Weights of a small mixture-of-experts language model, trained from scratch on English Wikipedia: a variant of SOAP for the experts.
Below are experts of layer 3 (counted from 0) of a mixture-of-experts language model. Rows are named router (the router's row for the expert), up (a neuron's input weights, with its number), down (a neuron's output weights, with its number) and show model dimensions 0-127. Each number is 500 + 40 x the weight over its row's rms, rounded and kept within 0 to 999. Numbers have three digits each.
After each expert's rows: "gets" lists some tokens that make up at least twice as much of what it gets as of all text; "comes before" lists some tokens at least twice as common just after its tokens as in all text. This comes from a sample of Wikipedia text that the model never trained on. Tokens count by the router's weight.

# expert 43
router:463525467532539501562508532506469461542524507434482516502506458602467409508443538524425511530479521532486472453509490509452471538453564490486576434504509437488484409525525489530519487554571497522428489555508477507527545444490564531532488533499489472555528514506493514426527427573461466500501582549510519435510445528534512532546476457424559529502512522544464509455499475544496489478406
up14:473516518539541421485468560536554465377406529570480511487522528482471464469463561543471548558486454471514491525487507474441478542508562441439546485450388583491514564464516565478474471557493502484469493493435509483417441532478492455506462514448502562512507523521477517471512456456528506484431494531468534517480529513449493536531471462504570546492472490515454491554460471512562499531506
down14:555486511476513483477451463582514518487610412477483557563492493502507486465436453468509460471487516555511473534471457432456519500517483523520479508525403411506485463487609500474465500513508479530456442487556447474501490471486468488529409466483516523514555456483457487479493594508515471493553570505495532567569533453500536531557500514504504562410483505478463498514472583448468512488475
up15:480533533465471472506510479544580526480443521526523500524506503522521505473477478499519495502448566537537448510527552487520523613438495503505473550450405431493485604429451496556544538537476518460448523464444423526470540576493467496509465537483515510558544484532497479562441486476497465512505486500510534503405436478487535519520452529416573530464457484602515511511459462506520502472552
down15:536497471527428546470453502490484470466518505577548535480487502536526537516537506522510423439525560580502503490518525539429491512470446527519553557558521468541547615546460488534546535491531578462522463467511539547464526543532524511522519439477499500483454439547494546519466513531548474431539473483496606505565437448538566516448480525571472454506473482592475498471498522468499538510513
up16:478439509477470463445544487529551533473469513538478485467560448457486461509468480438556460522452498574483493424452450479500550463521469567506486461468491535509564479523492596469476357457528547548535492547492487530531456477509534508558506494547557513494471579544536505583556564497487494505521469499496572452488503502477598540495509536490450518443531446540513439510506518465526507461462
down16:503524548533453483521489543456434525448510457422562527536520390484508533491463523470436516476503529426519522536504426420475545514555492524445520468460531558557488494433457553493468417476467472465468521526506467526506448471505498588537502489550514521457543459433487592440468514462513505569489470543457461505476469535589498528527432495467512506446513542487476529485527456478534515463552
up17:501470474520534570464673424537496484467530503531462592529466526545493480524513461484609472465504537538565508561516436473544444508455433441487537481543462564510464470509507491424518511492556542544428512497499533451465468463463536509447490440495453522472485522522452497447511496499512473484466564465488512501546498514545530408547497514485529482483495508511539518581485498526507474514489
down17:508490471523539540542462485484485514451524487539473464558480474476463468478545468419505494507449434485468511513561545479508511439502513453495457583440457499468478504401486493574492520453583568549537614535516472507568498498492559581538530531473501453543481469467521505556498530531557544497485566447495454453529464495517531516493448474449424508494574498548523485465551486579516534544473
up18:567494445391541470483542505579515490603576535457493527512535486503507521484492493507434505492440513460461522522558507495476533516428494474452524409525438512481493539500465542511472595539517519503475546486472536538528495518559538524563517442418490497414457506444459461574568535544505564495531566489464508506512493509574510510424498535542491503496518577514465525533492527497464512499469
down18:510531439625526465479479501485464455479556520503543481515573510438491533466530517477550502486525459497541461551477494441446503487481587476554437500422499438425495494530414484448459477520478559460504454523515491462479494451528516505478543433502556551527555556553551438489474484501468429503494449469525479488491456484471478434530546526560450489485546523478481491426464442502443484521429
gets: " ", "–", " (", " $", "_{", " −"
comes before: "20", "19", "1", "0", "2", "3"

# expert 6
router:484500431514489445534575508488522462502519570530498551463473447494528517499487523545516546563496539507505494510484575483536522567447573545524504525527580470515466433582493514531545497517470511519504474556423520464530593469512480539509434560527420472510569547526427513479532490517495470472492553560499571466462501541480508524491535416461589436473505579499520460511420514480483500521485
up18:463587476460445484495527578506501469509525453410531507543411484419516508453485462503483497508478525572496496546491541523546529535458508471430479528529516497546469491499423494475463513573515404456482518457540498499539440514496452515492503507474493516463512468519467478431492428426577536443569525543493487524548542526456467476514532558536512461542535425427449500473537467470470460580501
down18:568498474503428541503441467521464511495478509525511506564434517462499502522540454487521553489442408554530495500563460541539444527536412496439463523509535529489465515514510532527488555461556563449546571554487503509461524494486519605445506495502541469528427479513497490496406455503486593459497496488506546443532543528444481515539514484542517491581491517549482527479519551441511556533583
up19:575526492562473448464482523533455468486529447482498425522556456539513517462527491497478486490435586557470556500505445535505512480503457471506530454514473551512505498475542506467540504466504526546609404456452537438462518569494456579495447547518485451594452589439537470531481536559508509462506519519442486485545484560500541549493476533503513551566552521462471522524490441523504495459517
down19:447487431443469532541539480486491584473525457525506519553424467489494574518531523488504451471543542463533544469461472415459522493500497526483489542493503476490479537438556465483526458582507435517471437515480534518506504489456512530543459545563462485441494440503435452485517485439598484500444567506505505492533471586455504558470516455471594541468504410495484541518588503522470515503472
up20:459547530545479537554522515562506516519535537506511475498545489513543418505510540454520482572524531496515543524446531491512590603537436535471493531528511546523525522512425473475500553479528526468487541457447475473499434543508540498534451477507584536602573520497542547550481519422478455453431504514531577550484550533506525530563491505465489463532573436464501475508511482483514421526458
down20:577485556536496456460493563496508511550494471499511516390465537470482524558491518508544426477486501440520462563511581465543499491444523442553533507463483515455534438481532530489554544509483435457508562466531607565507470494497492534533525507482487480510488523556456458491477490565507517416510493500537501576482511459566496440466522547554537504514565533490492536552599455447533553465511
up21:551526435453538466453566497494518504532509569477503537529541536466490479471450555539522527538443453505542517486492515483586485525413570519500479445496397605522487500512497622499481492517448465515447529514483550576494535549453454511543512536522452489541527480454450517538525526494461497504491582499485507480496499503494468486507524492481593451453582525569515527457510514411519532507510
down21:487411502513589521560477521430473569421504468538438471485454504498550436484512523490544529522486489540558556533529540478495538515426550466482580540571473511494435454511558482454455511477473454431478452442475539492452503563536493480550519565559534435448534479476522513512537503501486573439573501488521523563520563494533530511482533481451503472493457518537503475513520513511506426533565
up22:455522485502526538541541445524499408548484544497513536462491538434542493530523521559462486546557463500553438451536469490607433545515484545505476524506511531496512498491516533477480502424507531590445444540490536426568495473470532452495539546544448494381557508477398505408543477473543487523534539456515478504520532530492505519474483515524450576487481493515443466486517539542488507473473
down22:491436436562499596471556464430510503480498500539516440459537491474574522521471454548542498463502497521530418500547528469538534526509450476521521462476585507486420496496495456433457469448539548487557537418495568452514508555456512524561526528417465528523497410458546511519435493505481533526495507432542518499527528412510487510540490486500519510565485510503417526493548509514510489576486
gets: "ent", "ant", "end", "land", "ton", " York"
comes before: ",", " (", "\n", "'s", "a", " and"

# expert 38
router:495487449535485475549473565524484443553531523451467520550510484582416477504479521564470520548517533601463413493529580472504443569507598488494494467546528488486431470527513444508531487551543502496470442500492511496543537498517565504495488510434507464584596495543481488426545411546458455477528539539482510500520538482539506531495472513438491517436537534531476463511530501532502451461478
up16:555518478543431493468492510504488555488442550521471541536447497542506505480494449510526601498468546444478448497498477469518493489551452482463521465495492531550503619551527537462602420550436439516532459522485489525461487440470527458442551500464498431513557526511451453496596492469507486519498526508430490492478442533486512470462501476506510473457547529437547508413555429478519479533466
down16:508466527486504395506526510491508488469596494534574529530559492418418490535541474510494512516487444515546629472510405535511555464484498561484550509474493504569512500477462540501465512448496598482525424478519478555472475517499516511463440470553574471490493498524526544529459507561523475446507509505549457515487461445444470460532542481405525534485488450540493502514547484510522449489538
up17:503472537559499508502502482465483564476501497473464455455517450473480496569496480559525552503478420555436505496463513491488470455524475488547565454498510534550558432541516469432557482460555514447506501422577519482525526513474500544489449507456453486404511493582400459484532463513506533505569500496397514469531538555501515474537576508563487521488567522453458439522518485493489442438505
down17:451526560483538526475447516533476518544537460509510468505553424528513476528525456415533430463530533453366479482556452493575494425506480493443548524438525448532484515467481570526522505537474486448467498440543532543473513458516511522503489440480537493489467553489467472501473488531439431489507442548430536475548442497518549494445471494546498501515538442502476518500432535443410544530501
up18:499502510457466545543504524493497459558498447548444519459512507380447533514460540545471549484474460578575515482543486516594521484508487497553442490505544548515479521518525445555548457439541510486526501561481499470492470503455585461503544486532596521540492475497482519483490508527513554535439464533482462524498493458518507531424508511542491511554486460631477446434459456568453473487482
down18:484498531448469448462440435532552528424475526576461479453411501570492546529456444483477438483531490465493556474480447534477485529454562531492489527501532450514501556517609497515518522490483465538510471515436430538480551460548474495483508502476433538453454495425533433594469537514513506531565472507507510439551485482502496478533512435506527515522550440503575504530481476549510516586486
up19:494472484532410508450505498463532492489551505515517559490491505409479469462434528505560477465537553443479499505518507413546487467429483479491534557544476551541531518487461506504527468500443469536528472462502545482444445533534460460522497514560590493404463477502439492452508564486370550546438536450459465424490469482542469519513491540497487516495517492455537473462446445447456479473468
down19:493553522520537490487517448554493548440484459542556527514446471527494523517524421515535512535447495578512448497513513488575507542485507457534482561474457520483474490507554462479490527487523484488475484474559498507547464496547576496492552485446529468568532406513550561556489451529509418603531601530410494538473586511463519482537507486528518549516520479492521469595546555480495546517537
up20:477516476443439538451478497571402472582539525464492519530512474520397488487531487466474488508514508530447473508495466557554520491467499515563472454515499491477509504472507441563488478486547535519453446557479515558495434516485517533491459527501513510473537463471485561421604494479451517530455404519592471506478507436480508462499524504426513497513543490571534410521498500514587519567463
down20:564532536524511455441463496477495468463506468521576492492544509527511494501445482481468513529487480494558444529428509536453484536505460428425476499515447511556507507488553466532570525526472457478434518541517553601477502548475541493503558510487529462593489503535475422560484559536524532539521496537470471487488548485493456487543502544526436535501481473525473603570433510475430551422575
gets: "-", " |", ":", "′", " ", "°"
comes before: " ", " •", " D", " Born", " Country", "00"

# expert 23
router:463588497549525491561525557527515436552566497481431492463438492538511458511452552511491502511532529533501469402513466563476480547490522536526559470517504467488496432570538513489500476550566465514499495504461467480519519454402517525502500539499519492557545504531414488405496446481471434530495560570522510480515402500527521555484507482523513506548535516568442528466471450502508497467403
up14:524465522484486550470528505505502498435508555453514525494453508473418409528563542505515478464508456505475477525500482405466517456437482527496564462512549564557545477479479527506451461385513524550548503484511560458516458485507497505497500436537599533490453575516581576529504534533512508525488480560519513475536570542478559434492552446478535502550517463510536449468502562563532494526495
down14:522507460487496501534441492472519460563498457467430451533479429566499517484459498522506497582463404452550528530466496421504551563540577492476482545510500526503494554525465469497520484485459533485468532538572583518446465489527457473500577523532559468490530510413495489524509515455487464492502438516454466548510484502564517494508394480427569501572432480468516569485551486458513480527534
up15:477546512482532420507474556475476486530531447518561525492496558434479465554543539467490513537434540560501476590450558431547578507525441424535444515465478491431547484491490496497472515487522429452582504489565485516450515500501471463417482467489464560553556524546492546507512483516482442424517449495454531495564471447459498462469446467536518495503475484586508536551535513530524512473533
down15:491482441525484522465433556500499488498540512556523480530528508517463535482452513514538427458537492461460502440465528590505498422558560522516499525469584541478437484578525468509513511434514506477506508506449469502522501509502456501545480469514514461509519411463543433529401499418509501452434482502500590488523526492474473570469567484495450537473524474478570458404489445525536446548451
up16:532396492504469555461539517489547475489474474524548555486532472492462452524456540520474496450470482514486566555516492516446546508523546511492488524409514493513500518512490488505527488468530495465437518510509549473548479471468382493503445521515479472593537477466593520541506438506466523605492466459488492562440533388558470462508464503558488525528514521506505557453520414561535555538496
down16:526486455489477491565549409547488560477518446450498466463490524587512579584605506484503404480501520500538496483590533457504497445502545530521458492455515502478488446474472529478444515455440513546608551482532465473443535516527484481457460454488555491362483555529492488528487481454511487464476511494462519457522487472527493519447478464512529513501533511553523437493505480519472554531497
up17:475541443495570546494488510511508476493523465537517490483492503544495527516470420499468473605524531481510508445559492544478537534512479507524536440556565557405485514452514404466477518498502501443585482541523505524475439535493513493484453552478519554482517481490457455429499572542489431509484524495594543582452458494529498476552501543456419440534501465506439481546486516416512492436485
down17:540507448505478527523547498467497472485527504525471498506472517451545500594521561538510507487509525541576445397501534522450465506462493478520418516483498535517560461490532543528534501475536451530406551551490438501488433554539509507457458502573437488502550534367542559533406470481411572521477561524539492524519511503560530510458524478528485519487520530493436483472521469478477518510522
up18:544544558486454522525508493454548452495501497487444534487478482443567470554502423450537493545495439462542448574481451526539412492469431464479488427495530456515490472447467547514525532537517495410537506486504503557464503521524490425555561453549496486506479458566484557502510483522524547462494575489473459516545501503604457420542543515515480507506546476442507498452539528449519586479523
down18:476519556520516511483518448559460454459502491574563485521530471462462474476489471476577489483486575517487568543508536413441502544509524547585465529593550526535467557491506446450534481506527506523464491513525443447468507528554526567509488514564518507593528487547531534481477514448424551507459467470563524532538532533482474546490458452421504509437487449508565500510506515515426564542502
gets: " ", "20", "19", "–", "18", "1"
comes before: "20", "19", "18", "10", "17", "14"

# expert 35
router:500549468598496470543560520524421455555551486541453492497536502557476480478468509524507497542512505497474491434475480517468444516453524504495551440547515471499462457546534479503514515528545456523500455547486464444552567476461544489507505602482473489569585521462458497436542424525441479533537538546515519495497408526452512570543504500503515548537543565593490552507481467502440519528433
up10:527562496510453573500418449515511514528477609546481485515529396455531498498465476548577501448509540444453503490476474567477469504547508485468530564426504437535502451484481519446501477517482547502438516391470525507467539556505514530545464458494506504438484531452499483471504523493478582545502481497431470500513516473546552516483482455436533558462499519541496455513594501425462521538535
down10:448446519455531500480527426529449488518508564559415451516501479466475518570550537516457465514455501498488475448547544494468637421487473511568498528456519468513487508463525480477486545485445536564537517496484477455430486487510445555508522561482494523512565442489543473475517408506455527482530496506504494493491574523504486532535565514585602512511594482512528449488482461495486510494454
up11:519556525503540603512496489488548539491579573511462493436527551535545569492434472543607479562531563463551486493512469513503541531519527575494559483536499530458500461528529437544444427520489484515514522496475439569481515519457538513489456498506486465484540443500510463470506502442461459526543508480453522440510484536493508499451481492549385474570488472468580475489546502428541484469509
down11:518468454525441485465463517562498546420466483507493485555506466480465394522542498508464517464506473444524515451504495525558439502482465490565492528512456505474563525465502547443507577517537510526555485513514438480561390525555436513462516493468512492483526532542407437513529543515546605501487574472541550525548524467542475456478548464451495504501520545563462493473569482484540546508554
up12:507484466438512528494480428545558500512452532436486496492529521512511471533544493406494534538473563510502570444473476545465485462473431476454448435534563487570487513466518492486501432479548499507498465424461551451484480523469438549518476495482568544465517490512446498528501571526561510509601454416564476493496510509473514586508500557500491582499478517523501510491493495542462469386554
down12:506526550537433578465493506561441542530482575531478491528517568445566509450509449469552575520522470547508449538530473504490479531466517462452425491521523463439431572499501483467497512499437431550586551552559536496535476514504534523479557521490550536433505511470541574499488523535473520434513482461490546475536538446482468554554489529442448565463542506516472512472465572490506450513494
up13:519500476493493501472453479514531548532558486535498548597433526571497516461543548514515461541497520504464583489528500436481551461477470593442495503478565491479536568478517452476510507587525467507512490505465544490520538496445531517498502570446496501569521557518534557534459492565540496480412565484531538518542507474572528589489520489439483541455478487526466400515518514449518535557442
down13:530502596525508528483423518574486430371459540510513508540525550529512504507537493516497499514534470525611528555498554488573468481463527506471472518465493452474472443405475477506569477448521538563469567530475509504506557501517460461407518465494509496423489526520554509461474521514470439540501492518496544428504517524495493520488429528488535552571478526497450506458486523437465477560526
up14:511520430496521567555447466521573552497525589498499537513538487502556513510428511518547492462575519439519470468466494539587503424529530545535557494536490476485481502510529539433457476472477508502562500501518427517490433516468517531422419560489473443506504496562425459468508498444504504529499532466490465496536467464515522489454457494581422503594523466526553448497565477466549516537512
down14:493499493488479470561505591500579457462508514503494430480515593499516526462516517485513410526461461556506484445491527484472477446481502529514506542478511522483508507464419550550510515398545397462474490389540539427441575432490505494517535479502512548468470457507551558543449485552483507576522456542491510511478449529534483463468528545494488537460463479569443496510476556540499473529504
gets: " ", ")", "10", "0", "2", "20"
comes before: " |", ",", "0", ".", "–", "6"

# expert 1
router:503512470526468545533510544472527434478509615517478504508470484501472506511487547497509534506473575505442472485506494562419503504428522566497544474499575512511410475568513476543592466561579511506464514541529492498516509468456507562514498531481505485541501455555510495438488420597497480462505533548595444490542445475528516500523497449485466497501507561552503583443501451539514534460437
up10:489491553544494562474497513570493469421475490515489502562481531397461463464478488534433472582559520551505519521589509466519466501497498487510526478448511496509561497500493520544508455433608549534517490579532563496543528475421546531549446548496472481468499508505480527563515464447525504590548492505437525483493571488493422478453501539511518568539452523491544438537552497526507539526479
down10:500490453530526573526411506540509508473492531563428434502506523547436448570571479506430535406450484460485554543527486519493539465554582500493458408501538559461447516551506483483452473503478524545465523539476548491476553461440465457559537471547489549490453508495554455492507483472492478463469483522474498537440498423532469464491439445505477513482528477516468493484526541566522459420465
up11:522437498537490492481555539526510508537447492506487483491476503499476481481554509531529557498426524469576513474452546524510519572436483487474528510462489478388503457453494474451609536499484482516525450469648467485513538510510502467548484496438510505501508474510539492614554581490527437577498537554450535506504495480485503517549437506549471520508518512509448517562543460444463539492438
down11:559465514503510482436518466412527523457452496545510415448459427520555563535444460480487531528550496493475476487513415431530413473456502498564517612481526475479426553512558535517543521521498547555507497504507529518442530518516537511529452476517520464432443468530541488504525504524507541513475513584488456489495485445527549467488519452423406521490513432507523521472552511503489557453500
up12:493521474511498504522494547502489516513545458472467528495476509468510458521532515523547469576451411529485537543471457465483534530543549409492480488481530510496459573563441521493517483532446518483527486533474529513526498501616484587408568530484523466475566503554548528580518425482414483476468562551533508547582539512561528500499490473518583519552464514470543568533484552524532493511510
down12:542479488458569566476407448483532494532502514486443497547560491490512548527517482561503504472485492483492489473559520452572595519483474531535606439510562407562475524481485496483518543512559477551586492419486519479538505521491473443503540508541464521506508480517537509571538551475472492387472480527516464491465532498491552529459494497548549477519503509474495566536507454549535435548434
up13:478455459447495451527536524511464516499562595506479469495489586430503500520522493540537475522556527498524508527532504573505483499504559498455485487533529467516472479534483472413550442447461523515458546520514568591458544420449545486561497506526499471495541450471521472425495528486444515431452526469477475522476478506456562437483504475516492397527490580527495454521502537386526446484528
down13:543523517508515504450493523491494524511456494535423532486579527492464539429512491487478539530554441485558488403529496443561459558489530497495549548446442481474542475556472461512560597528490554436534482568485478508424473540505428559491466508467596532534499465483586467541519520467557508501465523483578529518474524442466544583478507522541468466492543550489486467469494524513445491458495
up14:434534492530503568555550520569522499518512520588479465462516520452467484502453568581490459517516424499456401508531480471486563513489470380486524549500417523514435543418506492523510487574495499456482520491530465470451527501484479458466506550510462540469517434523471538482461460541403517437418554544498502515526479460541468499483474490497500514508462446507447490471479486491477449531434
down14:546500501457496411447512518530535553528540485494482446491494487457474478445480439479507414530499510468497482569533461574541499474444501519544452469494474541523510505573514557481475572473475509496488552519479485563488429516504545532542450479502507503561515458440453493560593468490475577590534499462508479374499505589452509464535443527528495455475506428521481499488550428502525488511500
gets: " (", " |\n", " \"", "-", "ri", "\n"
comes before: "|", "19", "20", "M", "born", "B"

# expert 22
router:414514444578476477503452499544512458472558521519528503486492494576468468448444505533460562479504532530489493464461493573429507545446512502495510491533517501549425477561580444572533518535597493520465497517477502425477544469464521475460464519466507529569513517513490549439546459574490453496554527517527514460497425512477565521505523486450520492530486604598489523491495479449485496527445
up6:455539547489451538589480465508538450490510521549582463490517421474532468454526555534494495499501535449448498525504470474508518484522405546484424525516502468577481523490506497524483477462509501475494563458491551499557578594511496504473535447558508522487497469482471498564493587538434491491538459576589539459441490538427434487452483466509429545515494435527486481498555464465481531513521
down6:535415480585460421407509571527496451389469489450462474536498498430499488451476475447472479564458552503484467488499500446527486566573511523478553479560508520533499554465515493507569491493480525525492497461536516531525494475487549408429483539524555553503513497448486455481494540485492492522559487502496503396550512497522483487493467546453447489441523498476537551494557502482522480601480
up7:492517466472519497505446523484532507521522496557529517567536517434507558542464542596512486512498464505521483536557432518422553483521539515487484571497599433495531430478445475596477519493499504477521513558539500522552531463515538477473466525500503522510544467474490463585472531548471470533506480509493440517534552429498472450410519552515523575545430474518488483564566480476473508514393
down7:521498522539499463472478515497487546426467443501560497528569462513493543487551552541499495557468422519486427470466484535502519536456532538510531520520477514509575518538548507484407519484507477531463514462508473501452512577573447513456512482552550514519441395449541591480488507544489524586494551514495518503491472475512484445486502500589460541496495525530446449534405508403482443469468
up8:491494536519468536446516529461500475529549482490548513494525444446486410506427522516545508467482609487523568460435522473496485477459476544519528514462466516472474479513506532425512546458453533491555420469462447505518513443505542532527500451441474528495493443541467498509480519550488554449491463543473551525526391469572545477554481551484511416423500490449493490574544502414531524453525
down8:482478512487532507536510556503430520478557496440586456454533507472563475454468525448554595517513530588568569514513468466458472525508498529546453429521473464523462544496477469540454517534533540512552496473461517419414503504517448543469415518446501449523543538504496446471569506437515447560527493501504528505495516503545474452525512547518534502492483470462524450438589434462506507517453
up9:523381484524542472525513531526469468539568522436482497592457514502547567520494447529497540537459584481473477503548484495461435485462465452522505514464533520461436522534556552489488542477534446521499510528558512523462530494536524523637480565464525459459515469504537445440522531480530433494487445444421457544553488496502576462476510465452534492513526538480543529514503466511440541517520
down9:481515514504473473474496497523491568443519482499570500513487450489458451523511545449529560476438523544480472489469515537462444513524511504348468524447455538551435502499514537464525566467551449471492477520517547528474504473456443527475519510567486477476407455491522476493513471529532510524450500485460554487527410532513558522547476567432396525460449531450495492447485468481527441518417
up10:467497526474492495505511424465535531541569438510543586442565431591448556518538474434454560536560460596535457489475492468538568514471494506452458594480464479488491444463511529534546519461418451513482495503551498502492470550479503491515475528450477483546474470500491426480522544485501526548468486527477432537505508554513483556550465492521463522525423455503466502538544569534442480519494
down10:579471490579530467521415499431498427454480560512504478504547496510472528560454511499527451481573525425498571610521448471456507455483519444529508498519476538501539497439526538471412522490541564419525514466511459541455496471476473523494567527533474458460528512510537572543543543475537477509530406482529422514511489505557467496491445492501538521460440457537518523503508450527527550508504
gets: ".\n\n", "\n\n", "==", "==\n", "===", " |\n"
comes before: "==", "|", "===", "The", "In", "-"

# expert 34
router:476492486532515413482491554499441451513501520507543509470448507568501504506494538577433566501478556498484466472529496553534470520463515500466533511588523509529503457528509493518555524606593447534427454530450520457506553559482515469522492604413517477511574509542477467445493412548469509484581458561531539462514487478532499492503501485504540489502503540559513503489465471507455436446449
up16:539539507607478473524482485515492487453505516492500498521499508501494557493431439495523540490476636504485511616498458521505466454444469490462521449537503482505525476469462433482526482491461507490567521516533546467542449521594518434505496474449478599440525530527528439473522510535505545512459525450444516449513469514506583507449478431440486485509589487546497468541436513442541498497510
down16:465472523477473542452473572448454524464458527497500537434515521536487539583507448469524463468420479483509506590531509493540516444439504556470557539394462553504528455493521503549511535519531477539572524421469521546463495516398458483562446503527520508489466532537539480483497473537600500583486454521454538506509526445461490508542572562490515518458531450466483466487526486469548495483530
up17:523433526474447533469476474435529556474491463422478504544484487429461456448470455486561531508521439437494480533477477515530460482499532469558483453538513542540423532575612473456573549487480488465484474509521554559418541525479438505536522518533534404560550516477497520533495508498473430529481460539529453423441572536479531453534528539484504525509488540551503472468499511488501473523455
down17:456451475490528463476488453592517498493504511542633450482532544489470506550542469499511517520467527538477530484507505551504541526464497564483512511494541494494496555499481475472509494484463538530524553375453487473508486511472538532492544606481417514519388487562557498503470523542569441507485482477576564448491489478467494426469500524401504443499491438473483518535507528528478480525440
up18:513440508556559507445490496514479537457563467534418480460484425500569468395525477469506482484532562557495473537498484495507457486524534545508527457583462493405432515602499510454521436416504462512473471509498518461541460512502495556468530482527538448532444428527471419437474551469479449481503494568470486441558520473468500468536529468490488533485467494559506503541468497508549471548497
down18:525484518527452433475447481512507501509519480464550515518494483498493527531516491473507492521460519537527462580492563420541467516539529510595526507513450537468545537482494575576429431447547445528532453494512463547524471455437469516464487467533535486550476440509506565521528458585416476459521556585535536529514557426533471568489518528445501542495492442484565506529485506535437539551536
up19:509498472454512529534414431446448505457534473506561488559489536494454449461486462516513547491515479574524443451547531465480467496520387474450473462483548541525508509517564511475475492565450492513489442442457511494412458533468537458531487449456419522558504538554461532463497420514569525467516529479420449442435492512556480460532471498489536556523520481489487467494503502545493468482583
down19:494473531562417499459519529491527519526416446525457499531478438489467538439525548569559520532505515494560520587524480531524522488459497406452472407519489431506507516505537485455541565532476385504524438435582443468525502532505513525525450536489522506524512474476582483457471488410475513510567466497514448521534482452494463462511530495436482567483456480521497496516497499547489563490509
up20:535495467522537490583456539496510466503473489582508497466498550466550478433509508502484520525508470430545536517441486525398522528518404451598428488494527449491530528533428539486488491518532443526514447491490506556455516496555421562432508489534540421526476480510442479485451485399553485500510496489449485419521540551479505470471558420492542511500501537479474473480515495570541489501477
down20:491473524503505509510476467510538532445500448520521471493501472501448634476503491439465529470474548555525441467550502504522552556525462477532541501562479444468453516546550498511501472452433477459548472451516493447454499518479467463509478528550457505515506435446520516584476513459512495482505424543477534543434497502463587499430512446479418600419518505495515525525540432474465523441438
gets: " |", "|", " was", " is", " were", "-"
comes before: " ", " a", " D", " S", " M", " N"

# expert 36
router:483554454547465460502522535497490464470531536539501573499508498570491517441492513586419517573478482563466490469481513584488503511492516513516497506527510506492481495513565531547553503560614485490455458544415498454518516511442532504494496597446486474530590518513478522422528442502502442481594565530537528427511451475557503508514549437506499498454539520577507525480460503507479511473451
up6:511514571511561462483536542400572500434505461536504492518501567439464548455524573551526479471548511512536478524417531495511455459489476482518488502477534474538493490477573534431511435522500546478480530468504548491507461430526472430531496489524494519503510536462576534502559530570455441503520493590510496533532541541451460462625467487556507551486524508478580540551474485481503460535495
down6:459522458450505490462549529509517490489455483538451494468501560481518518538460501500450459445441470497536550471567458409485523516532533451536505488466498496488485491526417476549516523547471498526489401574480448520467531574463475515475439460490538430517543519589544465516503441466478449510461549499412512395484517478489503448541480502454580565504498455425473493503497522549469484584505
up7:564501521482491543452470475540510455536545449490549448523478478498578474584478480554613512469451525475431525480469451500536486562492553542460505489523447514528508482421577481438423527510554486503471449483464437451519460502528450500504474430502529514471469517467511539515501471482508544464541471460477533539473461490536509570514529496506592473505528507589509464528430481591534554443511
down7:482422414516489473532506487501469551545560488471517470547463515468515533617488504457450455536544501478476498506541495526551545438399453453562499478495461544521514474456535500503559508584492474549498524475503500491476490531548471458483476525504552551541600479502531513434452474503515498505535417512538534461497570518498533438460510588443517587501588476479519537522538457517508490535519
up8:420447469465545531489487469611486433494484498551494472488465533538498481507510559485500460545461458575493547546448506498529566488430454560553485502506510539489481485497569557453480478457450550495545504539503437529609500515528485462533522349418525504524456502480515508497437493473549522429460475479481451523457478474505512498484487532493520450402483476514503545492539531496502476459492
down8:576495461443496503479495495517525585486554577525558418466504510503579596452526407506500506539525455438506488490550506521510483437450528410497531518433522495477475465517539487413582488555474533428448541502529524511504547460531532502422485497537511511496486474540420543536532443510506542497510534548536549525472523519491564461450474506482453475425505568523528538490520480537509524493501
up9:555543517434561529500490446428466458492543527499448527539526514505483506516483486496516437382467470558515514546498419473556503481512469545469498468485522480529543463490479473449500552495479525456438475543499564588545479491532474508484460529456474523513478513507520537544552553540471443554488484498475465457536520442468495483460503517499580411465395503523546447533515593536432460486440
down9:595486544543471522539448472537500471478510495553466535474517457528531544459582486582544453598532536522435529532508534524438488546499466544533462546531431493460523524510455460496571462500489579467503566471522515431529493484545577475576515478539445549516479499508415522448458480532595500560546483469489539522552461492527501527481490491519564487527487521549518457503463566494478491505535
up10:533527512463495555541539446476512461444532590533497517577513515422511501481465447531574486399523531556531465511514443504525503459459556470496508467539460471510578478503483439564518444428450426459502500437523499586537448489518475466511458498509498510505507490451532431530522533518452478422485513534493494523457504443548429521441507490543468475506457558490542473524489540464530524398489
down10:500446479457505524427370536541551504507458547529527500473514491478542491480544512471511504449439475447497578469548524537471585574448408518519471492525478479479479462515564517504501559518488430584543489478455505491451450530528491475463522493553470527489507433500509474464445502460504501474508550537563464468423555461518582517482541515563523594485513556567472489493545491517476522469514
gets: "\n", " |\n", " |", ")\n", ".", ";"
comes before: "-", "|", " ", " The", "==", "|---|---|---|---"